Experts of a small language model.
Experts: 80 squared ReLU neurons an expert, 4 picks a token, a sigmoid router, a shared expert of 320 neurons.
Training: a variant of SOAP for the experts, 236M tokens, 9741 steps.
Below are experts of layer 2 (counted from 0) of a mixture-of-experts language model. Rows are named router (the router's row for the expert), up (a neuron's input weights, with its number) and show model dimensions 0-191. Each number is 500 + 50 x the weight over its row's rms, rounded and kept within 0 to 999. Numbers have three digits each.
Before each expert's rows: "comes after" lists some tokens at least twice as common just before its tokens as in all text. This comes from a sample of Wikipedia text that the model never trained on. Tokens count by the router's weight.

# expert 33
comes after: ",", "s", "),", " along", "\",", "\""
router:569459559487539544561524559514553497452484474488451497393450483458475475466481447624430520506388534551521484529505480514456524363471474507484487463518518567461431379529547472433442450415487541460461456494499466482409467420489487525488433504529500525455537486491460579489517492524387506539575493475482512546508553526391493588500449510515477405509436518592500461505366546437486497483602549467518525578507508526465471551464585440475467515516483479554592425488445489479595607580615535454522390484532549524535528521577534512460396465513557543490434434512539505480413517432510481468
up0:532447507461511521574502529497528533488445470448496520545474420546476544459527461493594610449529574515498592510596527413625513385482407460423557479507528482541540512507462509421491451571594501496498480500519474545544472565450544454504516527463552456507550417488537532558566407530471480552491394464545502531547535480438524460501465634541605520460561489590565555505449418561441577524472494574529502527495482500518571558570532484471465509534484543525544543507476418447478590422597489441514511399428492488535542527419488477468478518582452416563555548575425506445476484441527451462
up1:525448541449407576495559495503583467476457438532494521535468535438472455597435483436435451510505452550557578467539539445487485573607542407530570495528415377486507507471478506558486421421483454553447484419551530454550512503512552595454460546442508520529493494449586521561436453604479402575529453542501487533434509495570540490535460481480492468498544566512494433474473453468559480529486498583480403543488576540597474463454470542530507486447507471520543498509525539515564581495512422568428586456589600430530479485572486451467557494480592533510491552588498514448524620481599482514
up2:534597531459515544479549486550527469398514434482525457488462456452504543511434531537462531540439533527497469481490404509510510470486510569479575551464491487419396468477594624466588506478506397516451494505467514608522420517468561429533462460520453443452451558505435555544492441504505444545541507516504456579471562508372545499525456556474570545539527430551469504558478525504493445559487486537646515548399540473474505507494496441522515545446463547508531535553527494451594505542402524527586495425400580616564499448554622469553444467415545463473444525533545525531555527444515474442
up3:438577449414528515490465539508515525517583509604467505516515547508522539531490487486603421464484530526499424442505583493457449472495532436588528576531541558405460481476538544527507498507519495458445449534489498422439386439470468422476543489562470584418430423557502545486434413503447485535473537519463472488508461470409548518408454497501476485407499521529550575455542443585555390412542503561485589472529573496529470392519523399542504522503493499522495508479525536496447527520615481451437459479534617532537620415497567387493429498465574547476460496493573503535471425536446478512

# expert 7
comes after: ".", " .", "v", " w", "°", " res"
router:613475540582532496535534565561593506421537516447426511521514495525576504497574437481517533494505526591524515482473448468459564463597522521470568417403450552507427500624494509575510435514588486519600551489560423440448486478544508477491479488476431522447456482592462517569478573508528537536492482507559489552533475491523500550522510460496495521505522507557542542562524455452478388588479458484497502586495503416474491402519427465458576462510404573494522520485460485487490562532592521439542439465518483408448622517449579456505455560514555574609580603449519585499476472571496512556
up0:553405558563525473496492495478540615486495557550499476497479493608412499534521434457566572478563487593460425501434486457478458511511496472478580402489616565471483570481435472505533496521551489522520531449461561502530429501548550470392543531481522392525485493591442482552525479484474544609470487499503469445544516576430478569615474526466384559504523451496561508526455447497497486569430529455511503468609481487403542462464446595584481508534563576489514546542437532514485530543558406539484441529433543458565518455416419455459409500533590533467514542469524553416530443478473481506
up1:536474498533576484573472444450569502505499485545509478489498517534444519499454453518427337504484612495502525627495570495517416549527521560416512490495473457573485496452470522562430520436544567451546476586454452502506520469507468537390477540603482482501495460507457447402475557566549521479465441497552525539492549502452451486581555441579466469472539538433618506489508503545570539495548524438502441458466481463476509542557539499463495620519450465545468487520469669505483449408521552590510524428512433545468492436561411536451504550390439514532584551537442466503578484536469468566
up2:521489527575454384485455546530514496471519523443458604549427519451523511468565469533444475552523455522451470479531456524486478538541521562604484450511513482533508506660483502579463415498600418544487539453443457514482546445539500532542544546503417516539371478478570522514567555503521518537508547506578550408516487566475506529492492488572472522500471553540507473491485398436582554533458449534583506528553512445423469491507522461535471440455470518604566536566418458543481515465572489500522438568542495451499565432494521444534633582515471467511554558480539422590536503440476669445
up3:624598523532464523530551432542468524493480493476545456415478486608434447496562534480547545562470473517477531429513464485507549477491451578457543467569548459527525476450497513533438481435440497466521508562549585386458477584530485621529493477429522487530586556428551519565526491539486587498392492489583447450479596516578496521464502515527558535451555530531505446491583555556478481498586469395535512460494513487551444454531552505528502515539457547494459465456430494439492568567546429465498546518510647497562529490366469491502562557542402584436516503513506537502614544504444438548

# expert 63
comes after: "–", " |", ".", ",", " (", ":"
router:579473485525607543491475511584520457369512441490462498549447517563596558565540483557462555519573500527452512492374484499476462476561438518541601482554461483497422441540503523482409445454508524507598519543487411471484508431525495478453467530483385530519491443442604550530540456648527581488544471470528514514545471517533445424475504393530514487531436532488499458461468521466486529492516486623598478558515517471463489459553525421544515585571496429462544527531467539531519563447518547536490445449442596387503583393449470506524501545434532511534514554518580451530450546428500512498
up0:485439519422549402601519525496493419532444530423532482471519472577515467536412549494431483518448503422548556506422518444454548395543557492571556544507449408481522529489561428501500447443523491582485558398529536509591504541540499501535484496498535446590460512576470504580475590508469421457435481559467575483436432638498485537493487497423401494456500491452575455512516510519534506486430440548458544545545556496491510460528466492517529579498453537471503392467487529452479438455620517562429532467510538489385497503430515451479563462546475502442423514399546428500549556484611475527
up1:552462507563506454449434561613501399461501564478536552484516486432460496476431520536557455480495593564418520503476511513566435493487555556601547574573491596573490454445490536481522501518470523459569536427551501382534509498450504512484461462526523539496500504491444451529520518507511509626525482451534617420481533492443528519435496688525510501471553463509567447507455465472457417564501471504440476518471526555496517434563499503505473527483509481528546531527492473596466537495618462524548518534582483468496546396468490525435451504462456488402533454505606607547588488578494375552
up2:439505507479543501434505604487546553382496526491551427415504522430497639491503441606476643416508537527470430509550483548515557497505503491536495442492432494531502483502551570445482573444498465597467533519561469471403513514467479427458592463530503510521355521507536481542564407582567493542481477496506517462448504566597454548455515453493515503498510488607447431441429469518581478491513493516528483589518502470427585403544599529447491512557508463561478479500449541475571511459605466484503473438425492492461549550496467414438577485500477532503473471467466563572432471517586496478
up3:524499488517546506539511464404490516474361436509487496546536640541553592585479468428500479369409465592497430487524500456489459592456480524560559446522415559507501486520576554506429523534459534572523523517487450578425413462510553403479436453501423499523449583492482575509502544561469437520483473537530496486438530530404540465516546486531491493419568399551488406474526517564495603444514490548548533470609471482508527525476448479436473458557535497427507522452504422545499461525505348524542435427489592477509517523533554527508464550506470470559500572479443509451498584522520462513

# expert 3
comes after: "\n", " |", ")", ".", "==", "==="
router:587498474449528573524479514497585517488470494628387478491434484467473419591501468527456479520541505513501477528466504416465566492469439540470446440537440492604634523463482479447546457475482477514610566509538499456435469498545540404442550525427501503447461476466516525564455417585408511525607480512500509524564516448507491443534441431519536501540547504634484533482539549455556405453528504537483451515449504529480494503504539479479462488465516479465544507607398421512525571517516616390491522465435620535470579530526457567567484494563505473523507530552566565512466490463490379443
up0:438458551471535471485481517492518440465619502521427466507501472477558555502492486604404528465479493470479508524423476506473573503421429517520456492597449487569412473548500488454502468483437543615590536445521470404530469440488539443474551456406446511511460512511483604504479518468483552490529411459420513360512533497393420421430534431494470529496504441548541518469468485483463445446528483493615447499492533462466551490467467486482466485521450425482547526538531618480511517530449490465410479504588523474533556525524457446447390505440632512536524551470470563484404570357507517476
up1:507500452496493406595541450391579512418459496443417468458365565471540545511504412507544500456505538475473454397525581578499466526483522545512505466585477580521469482395457477446539616570487474574454517532453517522515512500505478470403594406497537507476541515489565479432502431498553444545554495549558505437474521450491470518517575426528523399519465494488481500523516557531475548399513606473485489548502436461464468514565510470391490489583614495500507497522480409499450541574494538487578512422560573473489581541460535460542473481535500538508565507494518427553501362532503560435
up2:432403571488559467403615445513475445459488460627461436435497424473518470433520503506515505559488479491551477514477596519575540438485452506546528550542445473549548476507472500416496572433478459543524500454470511535460472549415552463506471574506512516455465398493603616533444527419518466470602491504456438513478487440554443537598426495531486496420474493546532490472536590524490572488465523432594487444469527545584506481544490459490450500515454515551444570461556529571457505420535492439510484527525556423478469556516440434579493537621606480507448446414545560559446573447529497503
up3:583576496535453535534545471433536482504531604543576505514490432498547530590453513529489528470575362543388491509422496551529564586386524497541483480455512470519440487502477480512481437534458506418529470408519411585427428499474473431489524563427478501527443478445463505447515529460615547490600552469440549608564511538493490536501587514514475565540549591466532509513481471517502428494368602505474462538501483455490530524564512427453513585442539423442502536484415521462496504540492498562487582544445485551495516457517501490430467495534465563524452479572589526452594560527405513542

# expert 23
comes after: " the", " of", " and", " a", " for", " with"
router:521440522510484521609567535527529427425476484515498486445477479516533557515549483538497622502560478606513470491479485531542538393515531491479546460417471514502524463560494501416434556514490506540542485525486503518495411402483490465430521469359389482498508492438515520439439502501470572520506403500458554524551550480391516414546500446518586504579475463578526473513457507447602497513600587445565451579542502435511635459487580468484474554517488470586478510504472538482470624555536620538522408473393470488471533432469546500533548544536503508526443525451466542532460547557583509530
up0:536552441441417407577468580496464526539534467514446415467488489576506440596496508519509521518522473490515538427499496540567505470494635430552473443518571477476535541485539518479512434386528436557579464537426514508519544524505536473487524530505445491508559467594514474581529615519443551521391455526473456466584481465471498482546476477494489453554429513559507511420493487514461509514543408525541529571532485529499624515461482557476574488550471471538563510542441487415497462535536434524423471538484542441316541462552534429527558525545455473350502551565493557512577510595444486533
up1:539503571495522530479562529453462398441509464467586535532512450549536484401461481579550600464518481519445479569425403448552408449571545507523496429496495492507421577465511498535452500546491570455509536532565579516487508501528572486470512536482444609512480541520560575483547583578555556586434568443504512458424503523476504453548496460496588455531514522526506533543409492524444565488490473500527511624542461484502541472483528531532406399371467534491627532529393487529586573472515557500622578515477466545489515481416426532429527532481537511579529507498492531502506422528585502524
up2:526462415569530456423536534455535450504522487395438587414501525548441468479363499555489535509498492513454413504451540589538538523591474513457499500460555461488511520525460419479587413550443551454428455511554572485519457455485519445486487528487465481467590488433534479511584518546492562500529631612485491523556609539499475514427553437546547474541577533454498527522438561427495507504457544423575492501591453494433526521363513461554513497552417474440542460464469516501490487494490507437447520508545467466602488536575497621509441481621572542531538504465459524540513483480578562500
up3:503485491564483598583523512487537476521537382493558499486467547498475548452512543551496491501543517626479543474472485501594510511465497518462576494421530465446480410402401416502411512466498522448429524602463450508572464529500553460497475571541554490510406504449425450435486510526422560439513450555417494457607523612478572405453564504468518408444504440503485505477474496550543490385464477578518459518532468543521500571495515514561487611506543473552528458493542514541533525457446411490525501477446548507438489527446536549495490520603537469523444494563466461540499449338602442512

# expert 62
comes after: "\n", " =", ".", "==", ")", " =="
router:474461573556493553535458607507554395457589477354548531486538480500529543433530432465496513461493522506502513526476511533498524459497461518543558417444543452535530447570523488541447489469492513602476493479464491515489410526480511518475467444475440525540497466528471625543497605534506550446548470534513501409519405565529480439470615553504434471552487482449473394592539457395575523416518429407503579459563572453451511456516508504492521507561523492595458389554438481450536484561539502506472500504528589495455505436472499583482398605517498544595443487475434529500460574516562450533
up0:436450538373484554524468451441610473463470479409428514585495475467460524525499426442517540475462621430508497490515506495470615484478426504500436456447536504501496434524452553519483526515514493544505503487528606503568580567558527427533511469526522444498419444413498491531485517495552547510495498501530538520517427391500533413485562504490515537467484519461505549451521624427532531479507539458412608555554453469536373481468465507537528510476502385528537458561421571352450431499473565542452466402451566545513468484461416537444532530514557455525484509417490473450428560459548540529
up1:525420489454463523574400582468489462563455551533529450533556513449458492522551486491531503396601525460505449541441431579443493471581467598616615512390543502567464486452474535519425569543436559484531504467497554575474490513588586529452473475423511537516458463466506487472547465443465495558547535485523606530496468446453492498489422524603463479472580502527454573461553514474470528453437549421462506533513493438461573464496472539525456529634568510543588506524491401596526510497462461545523565484456568508529464474380499548430562531534553536448465420511434503526483479464524512577
up2:535433482477492582507530528536635528435423448478522520385480487458538485536510549516611552458536506525470424465478463474396502550525506428548515494562442570606455534422446518434441439504480528555511484496486466461513506520546516553498516513532568430504507498484508508532583433421527456614457448472431569505549539420515486436463426496534542533551506484556565491558483600415445532545551493417551474482364432497557486485441454525483480519468555508457400629516565546502461539423505523427485426530460546542395545461480533511521490493518513450510462506618447472492572491548549423423
up3:437516412413506490550477466316476462461509461484531510480450481557490510498467450572543563570469555500505510469532457457480483453520483527525454496398435486499476569483586537403515572554470439498389466397452547607462449471504467431417472492483531557412471503484493465545496455600484515483516512487458491476562571460580450525512474516469480510512473530568588423471453511412428545536590544597504504466512514558507556520501516503431544606458477513453458456540534483547557460572452427445555494550511509533626441463499495482491428552403527486588468522517437604426474468539477410515

# expert 22
comes after: " the", " a", " and", "'s", " The", " to"
router:497500509523508517632510546545529482439475561577440473385556449495535457555521471536384644520479512633587450541457492436495509562509390507464489472416509485481488512468485503442505480528496462495503493562601434416434535415579502447387515429368435499543496454459574472503428432469422515483537483435405528516537517492483455450572538454475501540546503490464493462422473533564572512468616507456523539555468517458464580373509497463532503485538604572574470534549515575527482508530518474562474525469469469544512512501532495501492554525594515564505483526446463506422466486487537458454
up0:499456533504577456451467435444594595432480464547540420529494498475505487499517460455489552557502490594493524511502455405534503476428493506474439395464516384478470497460461582505446536409538496454549557484570389519506525490524522520416492504463558433463433522499374417528532586507522590518463528500479506488513593450513462463553443417456464610555548542398513474603559426448548463442446436510465569577559525602523566489596516521460481506462532430454491529425538486545561472517511499407532518535454497503486485491519440485562433553485501477534456544483569504431558413556405481541
up1:540495516572595473467521599520528592513492411439504470420488425446517474531476525463419500436432576511395541396503557435416575503582568551460386500443459509528538560479485576587487546596488483516454512465477512498434482506533436487430585487483430496502514457473478466602566469526450448555615528545459520478485566503534466544557488408580559567543501509459499468478562482494536460547437501478443533547450512567506473494507418521495483493436580524501504555591531575485599524567483545389529418451479501474524498480530441405503558429505456571544531508432520416472492544569512535479
up2:369630515485502545528483546435451544402452501580608479522445502527426467413495470439401495450350520559491522612526534467527524478552500493481492509518468531454527496497480520458399534544464516498523440489493474529458519465591683508491555535492439423496505458514540545495465536481508511560499424459477473612502471499450444564551527499419458575450451542455477509436470480505399512519483499522502520523568566562445560475606498449565445508547490575570602455533510578529463514589537461532505560475517512502481398600535467496492435497481479489517422521504521542446461534487504531575
up3:612522463543579494474525478530553455473613603541546573537504466561512554444529416528575507467453498524559516499458488573452567500558432512415525391511543535413519428481529447456497427471498512491527522614522395507515428483515526415531429481465487551388574403536541517521532471426417467479572529616555566520525502545498436489504538433558425468470508546447533464470485539548450467540516559549573517534445514492463494565528529453474463561483498494555401528574455459499501458489476462524480536417404469475410627474605519474518521529496454472488448491541527581503453586482525558516

# expert 10
comes after: " ", " 0", ")", "%", " 1", "1"
router:439445400521560462561624479426504462464517486494520467545582497486486532526495527534432548575497528529483515540485498621478543446531565539300509515490505552547334422516486520561549501567522493564562454463478472564503475480555477464501522522476487533505422515541556554514524550594456604485423492539442528429554451527481385464522509495524470392538500447530503517476434510531491491520577553477508471502542512470456473514568556509479479518469525553507485549549501494556619582507502519486551463501468647452518512531549561438484477512518480501559475464461465540352470523496528367514
up0:575517483449565520490555479562570515510563496391445424524568454555486498503517416525498532530406491517416559447486512549573570454487415460423467455436441600535481473506526491507480448468490476497563528566520532494475476463549550456484544477498495493521484571535611475484483496480508542421614510555495495464422479484512416527454517518527469378543482458491462454536458443441584491558570544539542452590638443485461471508536529542464472569463473497603569551498427508474523581447627581469576506432467459477476528570548487518612488637543483480469519405511516529441441516508556534527
up1:455511499508490462448524466437490545518474535481523525445542515413514428440428402550544420506522540503572512525491579463500513460536489499471544460479489576539465474624490358465463561492499491415505446524468460536451434413460396466420492558552422437482467495552468604521565510518531463493474594509516477479525491518605529535487574474440448575485473524460530480540523547486584488461503489532478534514632558456570464545446417479458430542483623501489631550473440571477451544466441503453528438504554492552450512618452557488464549437558469474620417539497447564513501485559459522510
up2:501350571488501451479515526516466537533499445429422463486440527544538598498472382498471532506451518518527564530446461429489458478517450567433540513616537521494543446452527520535574528472442526441492526397458537526542480613475491505554529555489436572496453435518466454541534587473517605474445471482558515487529524507472475489544514386485484433486516600503577510535480466452463430554431580505529440451512576397444388542555463541518448517536552471467545516454477493602414496523513569458492431487460559601560490459437487535481551419535557502469544473405458481412450523448584548519
up3:548412427482550594499460525499499460478569520516520503441442447490485467593487401543414487464548596599589596538493517498494511571489525524494516401476480476535432549490482522382583475535529514451560559512466584516440441510517565456468514454564496579529497524468593466546505626485445562435484505491492512430520552508536436457502462494530557498505491459448580553485565532414478488400577471526532462616506539409424543420517551436500447551505500449598460488498408480466539497597556420533533377482472532496501539473553473489541430560484527483574555465541509481443425506481561484507

# expert 56
comes after: ",", " it", " It", " he", " which", " and"
router:561414477552535528459534540561517442478529451390501452522453488519533548450487516381518510414510468478496625557419550479450540468475508610502501484607557452394454426524479488387554544487537488511383520576475474432432414461515575506451542457455429550536460494557588502473582519510481507529507473469625499429578450485459458512511588410509510501508502466596424494494452553534495453466476573486592562544532504464485527425524517490538430498492455435500558491524493501476498584521485592440502503505479539459496503476517570536494354449455538581494440495460432514414452506481430480494
up0:484529478518412524453495443529549426445479471563448458488474499436530490439512554465423589406460545570447481512455543504521526495484450556524448449525494535487540423465520399476481503474504419582464535476513474542486576555433558549469483455520386471542535411531506417488580514517580469527502519540512441559496548444542525560418537507540416480412558447522533446485475615461500472523496458505603509523557520445573572481534468420514473613489525378516517496468546481540456444428418584576521526425502484553510542599533518501522506528417617498519388485561517522479406503428424470563
up1:507457532490423459544492487479492556454517531445522483581402506564530537574556542454457502508534493484453466468449510498504349549510483526494526523562458497603477556515550495466509481522445484505517506534513488475463542525464522502497441560471374552511348454482485504463515581493496434466562586506472420542556502492452452486536576412564512464517419486503372509465611501472558515511568555450531501492474455409508559412438383489536413544507469427457428521514486516454463549546425409448490485411617565563595451515457518533507530494450427525531473498510499569514538448490580617566
up2:439478487647503423504482524493466547519484511531451492485541566463494623488475481565451470439541486471633442515567470532519483592463456448542496374505486552571554363472559564422587465561570498465473529482552570480531548462491602490465530510517510496461521518510399454550495482409479480608536492468479511453515543521479529618498520470568554521498530462542504565477474538571603425551580468407510479421404478487444541392450428460512562603497516490476606549531554451552480494497495456560448464564499536502495462503609551490519442518464530459477511534505478511555486497498469455528
up3:603476527527473540493517488417491646535564454506473438554571486451520457452468578475437462425502490502420557507480515468456513429584477443461550418460476530459472523498491429447515511473551398536462435521497493518498458529559528513449525606436435393468445481466555527548529542519414504499520557451518489566442523555489481450547494401464437452482472602553521430522551542583532484466435490473498521503488439513562514478543450413521426511411527458639486435532491582418541575538491492564468505473425499385541518591513609421523441518510470532464525592497435461502508407494492554493

# expert 15
comes after: " of", " in", " for", " to", " with", " on"
router:581493493511561504551531516560502496495536453521450486489451492542519503486460522465436593477529458554472392499466481521485581534472617503407572396465453468469429504614539461426427426561426536486523535480601488483480484372482479473484496576421440522527467519447536514469500408483548509434513424550413570440572496467433480575499494498517525389546521429536499472449473574374531503420552541512461549537535541491483541400478541462567506496555518509578490526489363533406525497508465562588578468451433519484498542427523456493547509512531530557530493541378527502531441545558517520522
up0:493498520534531437407472533487573499512520448443506540442524612473468561430493423554524500444516448479484536521475456604591532540526459417554471495551506472562483478507518462444548517519500527447377482499555469533428554535514560522494569522546523567468459521440473458523646486513409422529546556428588535521426515548546519648380433489456586583484492531509493491507513475576495443545533542524533367427452451597397416519439465520524538425476515461505594504444557558582489462515494506415555453534482464525508492493470566516489485564530506513554506499504501463436547503392496543487
up1:522481399501535411469392529440424491460477438513532574533456485539509450496436445496543550513431507480467423491540478506510562522521475541390503460505490497542528535516486515410487478503487462513447480472426455548495423467488531368516494491511447506534415492375516574395591565340538447456519523461519485512433498501518437496537451543505548448574529465462382457542581501567437572524352493556494503474512469527457561527383516433517559543670463485449519512520410514498467482496501582540481420506520495441424488486558517516513489548547529509467512443431476432536508457503514471535
up2:444432526524518541503530555610524360436541484418520491468450385459473441507564520527453559446506521471577515475430571498488472510553475597456529416565501455533539508479418478510469560559607512541495477462535420564469427398619548527488461578459430517500516474552537480485504557533477541504621477473467594466491525454563516537533576411530571517519482461564529422539436510513604479462476464509487574485416545479450516494517584547526522583436512398458492488530429524519561510571526561406446464490392526442546543488425455436477517441462472538515517490483462475478500501568443458519
up3:467405409404622546558513538450465580537534478469482457412499566504519592539549513500447465402505538516492476442445501548506605536455433467535570454458534415504413472456586586557492551480477587561526451475518597439475466482483480486475501569534500464533511437519504549513468615492566502505443502431484557537508438557507483591466479452552450577433487550486472423463537416455452478415539554478432447500435484485507441432514481486498564645484508566523492486441451570435534423524477526451515533412434473478512544445476433575450493499449525505450506549473440526565457547532543411467

# expert 28
comes after: "\n", "==", " also", "History", "See", " career"
router:549508546532520460512511544468540423526489538493470457525533461530538555571508474482542493512491512585514480572423440557435521440547477510537465463515478473487564395524603556513401455521394506467499481525473501476443437519459459530487556473459506545467458421485499535542519464421507514585520553493524550542513433629495412535546555543542380422575524494535539439540491506448648474480615442407460474508477475478469527442608549530510587532483339529563516515548442475526555506484480614517448501530399584478580510494449509489543458581493485516597528467440513493512512491480526398433
up0:449441413552401371587426558441582509498517523528542368464474538496459542443581433461527487550466467467380529528522450537465584415513501571451474461403511500457559528463552525528504475399522521601459533501518518538521506437531536512578511405399521474508538535566496543528492477392546513551451520517507555582382474464512454532457489511479497446501558518421527482518486569438511510494564470535499512527571550463474459514539550481441480541505562523529468588510475563616407444496552610416606476511444517517497507473473585465493456492475558440469454572494523507507468470553551458525
up1:399567501471446590532495539546501509555426472475466494559509486560440535463470438515568616517501549558580478514565494539407584514576426508481534458509545552475538554401468539475499459472520450483510583489501529476462527510436482537450585432468391544530566488558533534473514524540474524540521486548529538546494378543455503561510426573477555587416587458486481484504490525552526627603528545477495512548478479534446443455470546516448522600586563516500468524459485500472421505524522496509496460614549476463473517448469487429620475527498414508555483489522613555425553483432400585456
up2:366495440480516428524485482527555441412479592526518516372402498544534530545532538444456541507465578483494479656519528419355510366507519470481525506461513479521453524537464515450506578491526479487473446469448435534495478529504469555467496556493510528540448513464570523511541440514470429543592569524510485548468587463506452476479469449587595530550479517409525427515566536486399503408507498538442540523432566442480506515480518508465455534514464519511409501486537428536537618532542528468495440465455534380552510501552456510547558419464539538460478501545464386522522543537533422573
up3:409533575526499465511491485541495518455567547550526533456514461579513517489490483561511450519459534542603423572483500463418506483605580530553532491602400462545498444505493420449567496537487520514478571431576485467536492497481498487521538494433590520501563471405504582470455472472414451488567498475493445523428422522594512535507520437495533502531552522469429453556387551533496494446626536467503514386481529490488413505500468532474603532603500500453471418519438511565510474579563502523514428590425562421489510527623466481552621448492501469541527488463515525446588579493524546546

# expert 45
comes after: " of", " in", " on", " for", " at", " to"
router:508448480562509484553514504504493516357438562502479413464370507468563432487544476468511483480507493560453419568495511509517558450493540523419509389502402563416491487467494528549505468559523540532494492523475472566489477487522460478463527540494504544467484494532496556520407493459551576443458496489398624401506531534491477444524528537549546508559517461636452387464532497404530521487493544588458539470567659434431501453448539479537446458454515504590516525464401554518495461509446531520536469449460538512509474557608451523541496546562502547548515519440508473469369576566561560518
up0:505534498539486543565504493578508425501416561538540549544505455549514473486566481478422567469595531510525477512390422590515528449499461492441530494617497526452524382581572525530433493491532466513479485510507452389437484432556533520502499499487537547546480557538529617483481526475501515506591500451521577426567561568548397564522542517444426475495585464480477457520406494519591452533583536540479547547476445494459499533451502465455459543395546503508612572521370505495478474478475509471557458460405479455563507474462537482518505609567493576487552570492633521512474545527579484518
up1:481548518508460387603461465559580562437491538577535451521423529515450541441541511480419461580542491486466446553430602406482583451510547571536518490407468497452486479555515404466415438501492551517502476447521523482467467474434511573470549507466565521493547416501540500552549497423457540459477442532554515640541522500563417544475557541498542452466546542552567592500475568466448519407461535561460473462547555400452535479586460401549504504424506524502545513466411482492457493471545499456576548551440555479524438551574520512440517408474445524492594533516476473462458586489568481521
up2:506423496471437519487516567521510481551445505413512425417442424556486472474446506622616606433561560475555435455508500509440499486517428479444503507523461564477562498527381462459472501538460478495414545522563546502579484530544502440506489464494446515573498497505436531526521530488482458541512482459427569492520482603406551481468471582542559448533580474530493506586463524469478471562377557415427584469438473452476584463534490497499501524624540412486512475480496573450498506500453542475494493500520422509427473547517402415497485501568472519422397515442493560418436454596544560453
up3:451492469545565498561552523590434477451609482453479472551431516409521432471610585430466473466488486513492476445412413522465472471510509428475467512494391495479488460531420417510489487571565487597556446528549556549535489466446518435470490505577447452460393442447479507584605556524497549466539494468535527403472480568458474467494429437476504489463493599465592472556467597387542466550528463498522570531604492517495503553508474463527447454465522452502546443516593535496511542563484434515476472452516507470475438482456427516617421489456499544469483485551502422563544599407514494495

# expert 58
comes after: " was", " to", " and", " were", " he", " also"
router:502485477525566519544490537517540477443518588490435415549520507497569464496503439407546523445490455585447577588455491470482486505564387554518468454469505427543469392459521539521479456537544451547474449551500460325430543454487494477413588471447521575466385464554567559503492534502553508509518494502516522489489449542483444507501538527563477531517467502496535548524562575425491433516499564584552606542484611472456495451498526545474430502597462470520441540415513544438531505544502537447613363524469520483367521537515536522542519477521588541515479486531604506452516552468467426459
up0:546549484449537490438553473534552485483540474541495572541512472539440631543419531509489494575570438487375521403481409569509558467533452495428532466571559505551520424509427504531527466543461521495524453518544555487495595529498392547552472530540538575491476489555469521487426444516503471494430472464595485487448486538615445500419447496580514460496513509463572419587475544472479515540501616487591440489457499479505526440494435527485511520493523367457551563598524544515499464408524424482527478562565425415397521490474476462601561554466474504461490584587534495451554490436492508542
up1:613425460488538473554433391533480451489511486490611496512492492508459536436534504521461469538538490497494504450431563455532477465502460525422513507536609437507569462499549555515387565579555448636463523513514503414515584492496402518495480487422582531474496469546532479529546444530510440475404592455533466540520445427539472475452427457515423480494460500505532428456479483413449433488456568556542553439422471437434463484520489564495477541483496443570453543521490449497606473538460476496512497618452393416455543493468599486531462542503453405474554543584489391553520532441492525469
up2:550570516442503575490518507524439440602493554522583513519414556453540468481572492570557471463550512524488495410433533501571529466537516487471472506574497591541539551448447585559512486544511571479555513514518455470496537464501501486540475483481443528546425408471535560453533520583423625580388526536522533539577446475565498502468523566393574544522479554524412566383451558479487420502483586463520507577436484484556515483412502539497349427513487487541518451475462511411514414578507465507502542533515452468487580510511465604507474537574427525526447543553562525541490490461584456496
up3:428500506435511534509462555521504495437527590489431375582449549519449498463480451446551483543473513551463552516438502554525538526603465552661479466562431397488438437478505512431504472520544497581440501499439454544433566466487543530540492429522541502563512538400530539512564518515514487499512508516530421504454484551496467472535517575548620512498455508504526510534472452490493513455544484535506540424468615499512486444412469496535440504517506400598575456413515509386533557530461486495545409482484421458401445564544461517456477494522528544475558576503507460583579613447558419428

# expert 51
comes after: "\n", " ", ")", " 0", "%", "\""
router:497420500475576519527559533459474460543495522520503517410510493449490541488509497450499458515492508479451534501480456440396528538512529588378455460512489496534517406531434473467527474491516360426656480507529507476507531494545504365417518476454542518497524477554532536420483511567492485393548451570486464484633529494530413532461483465476495511603523533539508536477572567478530502477573564574486496534405511463431503436436477498556427545486478472540478542542417447466599573566491529420466494452505609449428576544585415484484432607542531488478516468485596440449518472548499459493
up0:487495434577513462554461547478454547385447556529460461511452485489544438468512450546567475445446527497559475456535360483515439504483564557432520504432418579555496533501466498511528439530471465542511463474562467537487562547562433522419550485577505470489493470603536462422453489575474444453497466424541511535542516449540424490446465491456594475541439482517585532471462519550471532454515531506447479516449462433592591543405476546429490520515487579404382488470507553585493622536580474446566511644463451466526461442455438420442500492542522572513486491555560483520455482425452544465
up1:561481540501555514551472528516407519526465506573449540393543607514539502502605559482489461602490476488482469457381509485548463602442537479417559509488591491520507494440491478461469538452591553485442466517514489473436487448394568480484586505514530546412453522476582466457536484476420454463479637475517462508502558460545530563458522467502541498533504474502428519455573506529493433444564594455525456455460399501477548507503485523441567529601529512576496519565360418539512571491533541487512499467478532532455665495522483483480405568454507524468573489564459505576555436490531500512
up2:469448514546512475459395579524542467421469497454556431539441554476489612458508519472484561458488546498508443523515452554454572496610549458473485455457501524501459475561465400454559459442503441404535572526486439534528448506562635416506522532468425521476416562577440486505540465551453554513446461446506584453572498479418353502473404501449471527440588568444500403411582568462548470539534462517489544525480510386425456487539471526459507492541441494524487549524477516503594516526519457561458350492412512482546502497485451501600493548530516545518525474520461535492478487528508537464
up3:515521410433513565495525520677407502593442534488496546475524530489392547574527508426469507454483594578565555445475471488557456441435479595484359472514448447518482497535518487456463503487546569444510533568551470483505434473528522419530589497489567480464526454577481500432490510435429566547508597449464509564455604469469517474427434455440500516540528404595493496470475505419572512478546616413494601545494482515519445473466599481520554438498459480483566546495452495445529456535508515505447481480602477483482469486526445542501467458417508476473417476485587517524479532539502444519